Weights of a small mixture-of-experts language model, trained from scratch on English Wikipedia: a shared expert of 128 neurons, 3577 steps.
Below are experts of layer 5 (counted from 0) of a mixture-of-experts language model. Rows are named router (the router's row for the expert) and show model dimensions 0-191. Each number is 128 + 32 x the weight over its row's rms, rounded and kept within 0 to 255.
After each expert's rows: "comes after" lists some tokens at least twice as common just before its tokens as in all text; "mostly gets" lists some tokens that are sent to it at least half of the time. This comes from a sample of Wikipedia text that the model never trained on. Tokens count by the router's weight.

# expert 39
router [100 113 123  98  99 139 160  94 146 162 135 196 155 125 156 150 153 150 146 107 162  95 136 149 105 162 100 142 104 149 135  94 100 167 182 133 130 146 113 140  94 178 131 150 175 136 135 119 100 110 168  98 220 167  71 150  92  76 149 202  88 125  89 139 134 136 138 136  94 140 186 174 152  99 150  66 189 182  75  87 121 159  97 156 147  93 119 125 127  71 111 122 121 112 120 135 123 141 126 102 130  97 155 196 151 172 161 109 148  96  73 151 153 166 182 108 100 131 110 157 140 101 168  93  45 195 136 127  99 166 101 127 194  81 123 129 119 195 192 116 132 160 135 142 127 132 124 113 147 102 126 116  98 197 140  90 135  96 161 155 150 134 100 129 139  52 178 171 162 123 126 170 167 139 107 149 140  90 134 111  87 144 133 122  98 151 124 120 141 131 192 171]
comes after: " |", " the", "|", ";", "===", " New"
mostly gets: " League", " South", " North", " East", " Air", " Cup"

# expert 9
router [136 100 152 110 146 121  57 161 119  84 100 104 121 147  91 143 119 122 113  88 150 109 130 121 151 174 126 187 139 100 135 113 110 128 119 110  92 164 169  80 124  92 166 133  86 136 122 141 170 142  80 104 105 130 144 143 110 120  93 147 128 102 146  56 157 147 151 123 158 148  86 137  92 132  82 160 136 121 102 159 148 169 155  11  59 160  62 139 115 190  60 161 144 124 108  73 134  99  73 104 153 165 152 155 175  87 177 115 119 167 173 110  43  31  71 120 139 153 147 128 129 126 150 150  76 131 125 182 114 133 138 124 109 111 147  93 134 105 113 143 115 116  81  95 129 163  99 106 137  93 118 200  80 161  96 143 130 172 127 109 106 150 157 138  81 116  94 153 141 150 137  75 107 109  93 178 107 104 119 142 165 114 105 161 125 121  63 159 114 109 115  90]
comes after: " to", " was", " and", " is", " not", " he"
mostly gets: " such", " began", " received", " known", " However", " used"

# expert 32
router [165 202 127 141 125 173 132 125 117  92  55 128 186 102 158 124 102 121  37  68 228 121 128 164 115 168 175 125 155 141 128  82 159 122 116 114 166 103 173 107 193 176 216 120 112 130 103 134 107 133  99 143  97 125 168 118 108 113 136 138  96 144 148  61  97 125 134 121 133 129 105 139  71 158 110  99 135 103 111 125 127 123 149  26 166 181 176 125 168  68 140  88 133  92 109  77 182 133 152 160 113 114 159  91 146 123 133  96 165  77 154 126 121 135 133 102  91 106 136 191 112 136 156 114 158 158 126 132 109 153 128 164  81 146 129 127 151 112 129 129  84  75 147  86 125 116 116 104 160 127 141 162 181 148 105 135 122 196  86  75 100 134 191 150 120 103  84 103 180 152 124 180 161 104 130 123  93 136 154 136 105 129 112 112 142 138 114 156 175 149 106 134]
comes after: " in", ".", " to", " on", " In", " and"
mostly gets: " all", " other", " later", " some", " two", " three"

# expert 16
router [152 129 106  81 140 114 137 173 133 121  93  75 149 119 134 112  67  74 133 118 162 103 168 120 179 154 149 153 142 148 132 102 163 153 138  91 130 117 156 157 138 150 178  98 180 162 138 150 137 113  90 152 113 103 132 124 137  98 134 149 152 142 159  62 187 129 154 153 153 140  95 133 140 196 146 177 105 134 118 205  90 143 155  99 172 182 188 151 160 175  48 175 113 132 128  95  95  88 104 102 106 123 133 178 114  86 147 137 171 163 174  91 123 133  82 135 145 122 120 196  56 177 158 112  95  77  86 134 177  83  97 177 154 148 165 199  68 130 151  76 121 122 133 105  85 110 154 124 128 128 184 136 122 170 160 124 147 147 153 129 155  81 139 119 126  57 132 157 190 132 146 112 150 124 136 120 120 119 132  90 113 176 118  98 156 192 126 127 130 105 123  59]
comes after: " of", " in", " the", " with", " to", " a"
mostly gets: " its", " their", " her", " his", " more", " most"

# expert 2
router [136  94 107 127  90 136  74 138  74  55 148 116 110  84 133 125  71 198 173 100 131 167 113 159 151 180 130 136 123  98 176  68 121 167 150 141 138  72 162  72 146  58 195 121  90 113  98 109 136  94 140 136  95 154 201 122  74  94 121 189 176  97 128  90  94 140 128 147 164 129 118 156 115 127  99 105 120 135 152 126 158 164 144  99  98 140 110 118  96 100  93 155  71 117 143  99 154 105 101 139  91 158 125 160  88 134 132 159 114 208 179 116  92 130 153 143 144  75 138 144 120 113 140 144 142 126 136 169 115 131 112 112  95 141 109 162  81  66 134 126 139  62 130 148 120 123  78  43 139  86 133 180 109 136 113 127  63 148 115 140 145 131 166 165 121  66 126 129 147 148 149 117 160 139 188  97  91 156 115 171  84 134  79 156  71 135 122 198 117 126 122  96]
comes after: " was", " he", " He", " to", " and", " who"
mostly gets: " his", " her", " him", " died", " born", " joined"

# expert 36
router [121 158 142  74 143  89 140 105 118 138 166 178 154 102 107 127 121  89  83 157 185 161 138 107 144 103 139 155 177 114 152 131 107 114 105 150 146 143  40 158  72 142  98  94  88 105  87 129 147 112  97 161  86 108 104 110 111 146 123 115 124 161  79 135 137 138 134 106  70 146  73 108 138 143 122 115 126 155 102 181 125 155 111 144 136 114 109 112 149 109 148  57 142 108 123 151 122 177 128 129 109 155 131 107 138 196  54 173 130 131 166  90 167  98  98 105 140 126 124 123 128 160 168  75 163  84  95  53 129 118 129  94 123 116 102 125  97  88 163  61 122 157 198 148  63 136 165 103 189 105 125 105 155 126 162 103  89 101  96 134 113 125  70 123 133 156 146 105  62  91 108 180 175 160 171 134 126  65 129  97 165 189  88 101 165 157 129 103 141 123 195 208]
comes after: " (", ":", "′", "-", ".", "°N"
mostly gets: " St", " S", " Ch", " H", "°N", "′"

# expert 4
router [167 131 116  56 133 112 114 125 138 133 113 118 150  92 159  99 139 112 137 114 166  99 122 133 134 131 162 171 167 116 119 137 151  96  97 180 185 101 120 166  94 135 132 135 131 166  73 143 225 110  63 132  81 143 135  94 115  97 137 151 160 161 179  97 156 160 105 106 114 151  69 132 135 164  50 178 129 102 134 166 141 174 118 146 170 134 138 149 153 172 151 135 151 156 114 161  99 124 159 128  85 136 120 153 118 122 101 152 116 130 145  88 133 126  70  93 117 160 189 174 111 141 156 139 148  47 105  50 148  94 101 108 117 128 110 122 107 130 100  87 147 132 158 148  52 163 189 101 140 130  91 141 115 143 129 110 148 115 156 114 125  71 103 150  88 146 136 140  58  96 133 180 164 150 183 145 151  87  72  87 158 206 101 102 158 222 113 114 166 106 141 140]
comes after: "-", " is", " a", " species", ":", "\n\n"
mostly gets: "°W", " Coordinates", "″N", " species", " Genus", "Scientific"

# expert 19
router [160 104  89 151  81 150 123 136  75 102 136 188 155 200 189 157 193 119 182 132  87 142  99 156  68 130  76 104  97 174 117 156 126 118 154 169 161 110  96 150  95 139 112  91 132 136 195 158  86 128 122 153 133 146 162 121 110  99  66 118 163 137  93 145 127 133 165 106  51 164  81 168 167 125 119 176 137 141 144 109 159 161 105 173 150 122 106 124  98  44  58 140 161 172 140 108  89 139 140 179  74  91 137 176 136 173 152 104 158 138  54 139 155 123 111 110 133 133 158 118 140 136 164  84 119 135 128 146 121 103 130 117 198  98 114  79 151 175 133  83 134 131  90 148 108 104  90 155  95 105 158 161  68 117 164  82 145 102 139 126 103 103 122 185 165 138 108 145 161 140  72 133 145 158 158 154 152  55 125  98 114 129 143 140 118  97 132  74 156 137 147 167]
comes after: " |", " ", ";", " Votes", " %", " ±%"
mostly gets: " Candidate", " %", "|---|---|---|---|\n", " Apps", "|---|---|---|\n", "|---|---|---|---|---|---|\n"

# expert 11
router [ 90 144  94 138 124 138 115 103  26 129 164 179 154 132  70  97 143 104  95 157 132 125  92 157 119 114 150  94 108 113 158  83  77  89  95 152 175 116  70 147 109 136 128 142 122  18 155 164 122 159 120 150 107 127 179 101  72 155 108 105 180 130 132 168 138 176 144 115  79 114 105 138  85 148 105 180  80 118 123 150 170 172 170 117 107 107 113 111 121 186 164  45  86 127 151 119 115 153 131 204 104 140 145 106 131 173  90 156 135 110 159 109 149 111 154 153 180 117 115  81 115  93 157 121 157 168 146  73  90  97 115  48 125 137  86 162  99  91 225  60 121  96 180 125 139  84 124 134 150 104 148 103 149 116 151 116 107 114 120 116 103 159 106 138 147 131 156 118 129 106 126 159 128 153 168  80 185 146 118 124 134  99  92 105 100 103 139 121 130 164 134 110]
comes after: " ", " |", ",", ":", " in", " /"
mostly gets: "198", "197", "199", "194", "201", "193"

# expert 18
router [ 56 137  83 185 195 121 119 111  82 143 161 169 195 137  76 139 118 115 114 161 156 158 153 113 105 108 126  52 114 107 108 156 103  89 150 114  75 114  61 110  97 118 131 148 111  36 187 170 131 157 109 140 149  92 151 122 137 138 105 120 129 137 146 135 106 120 146 148  98 103 111 134 155 154 195 204 104 178 116 122 119 147 127 168 116 124 122 113  89 195 117  47  37 131 123  90 124 123 146 179 100 147 171 110 164 190  80 167 170 104  96 143 145 138 172 168 157 126  86 157 134 140 157  60 132 146 116  98 113 107 107 122 146  86 115 166 169  96 173 103 149 102  92 125 130  91 133 158 123 122 181 104 176 121 139  80 146 125 137  81  93 143 131 155 130 148 139 123 125  93 174 126 188 155 111  95 134 164 122  83 146 147 133 107  78 147 145  98 162 161 130 106]
comes after: " ", " (", "–", " in", ";", " on"
mostly gets: "201", "198", "202", "200", "199", "197"

# expert 27
router [141  85 155 115 139 172 118 130 135 161 105  73  79 107 153 114 181 177  65 147 168 151 105  94 133  82 147 101  61 150 101 161 105 195 134 142  87 126 178 157 141 181 108 156 123 175 110 126  65 155 133 101 132 108 128 104 118  93 124  70 120 142  60 112 117 152  86 146  36  84 106 167  70 132 101 119 157 161 111 180  86 106 113 104 129 173 104 106 167 123  77 111 182 158 155 198 132 156  95  85 164 116  98 131 197 126  88 153 130 119 152 128 145 115 126  85  98 139  82 154 156  95 151 180 123  86 151 126 137 148 143 184 130 136 188  88  84 124 141  95 106 115 107 107 132 130 147 125 107  94 102  97 135 148  90 143 185 178 147 129 133 232 138 158 111 107 151 125  97  84 169  79 144 133 122 108 132 140 136 142 159 111 138 180  95 148 131  99 107 135 114 164]
comes after: " (", " ", " \"", "201", "199", "–"
mostly gets: "born", "Al", "the", "SI", "Ad", "My"

# expert 33
router [121 113 114 145  74 176 113 110  63 168 127 206 115 149 153 171  97 122 143 157 176 119  56 169 116 130 142 125  96 173 149  98 123 110 148  95 154 178 157  94  88  71  81 134  66 118 139  88 144 127 109 133 163 117 102 101 139 152 160 126 122 114  87 169  65 114 129  98  83 123 147 139 119 152 119 128 158 191 174 113 137 123  97 139 108 106 124 124 152  28 136 134 117 153 138  96 157  80 126 201  92 110 180 149 161 206 119 119 143 155 138 156 144 101 125 122 181 103 113  79 136 117 158 100 146 147 112  84  78 104 133 153 144  74 128 160 105 136 168 141 113  75  96 153 158 147  98 137  95 112 192 146 125 176 203 129 121  49  89 115 116  72 100 129 141 171 109 119 100 101 150 160 118 143 142 120 128  95 160 120  79 127 156 167 145  84  93  71 148 162 171 132]
comes after: " ", "–", ".", " −", " +", "200"
mostly gets: "70", "75", "63", "64", "55", "66"

# expert 29
router [115 166 155 149 202 114 150  99  80 157 137  87  86 123  47  74 104 111 134 151 107 118 116 151  79 169  90 139 136 150 125  97 161 105  88 111 116 185 129  92 121 132  93 164 213 106 137 122 113 150 126 115 119 119 122 130 167 141  99 109 118 136 129  58 167  96 143 144 188 119 153  93 170 157 157 163 177 120 131 213 117  98 107 137 103 161 213 108 116 196 139 119 134 137 118 127  77 133 108 117 147 107 190 188 144 107 139 130 121 122 125 129 130  83 168 111  72 151 177 124 129  95 113 145 121 122 112 164 121 161 174  62 145 197 152 102 127 141 183 148 134 160 105 153  75  94 100 171 105 132 118 126 169 137 113 183 106 157 120 126 184 174 162 145 141 124  72 124 132 120 111  91 126  62  78  91 152 101 107 139 191 147 113  65 148  92  97 155 135 104 136 103]
comes after: " the", " of", " and", " a", " for", " with"
mostly gets: " water", " world", " social", " book", " art", " computer"

# expert 26
router [163 117 102 116  89 144 134 130 136 109 109 107 159  87 129 107 119 155 134  90  79 152 147 130 149 105 152 140 146  97  76 124 159 160 128 105 149 136  71 120 135 113 171 148 153 151 118  86 108  46 153 141 144 180 203 135 110  95 173 156 157 124 150 101 119 181 105 178 159 127 203 118  94 155 125  69 115 114 125 137 131 129 128 117 159 202 131 194 107  51 144 148 128 132  79 133 166 111 130 142 106  68 126  83  92 130 147  72 151 110  98 156  93 168 154 148 109  91 144 111 135 155 113  89  89 163 117  86 151 112 112 145  73 125 178 185 114 135 174 115 142  86 130 181 134 191 128 128 138  71 187  92 156 143 153 114 136 142 152 193 191  88 107 134 103  99 162 136 139 108 155 149 158 123 153 101 117 184 130 197  57 140  84 107 143 132 200 175 146 101 111  99]
comes after: " in", " of", " at", " for", " to", ".\n\n"
mostly gets: " during", " in", "In", " the", " In", " His"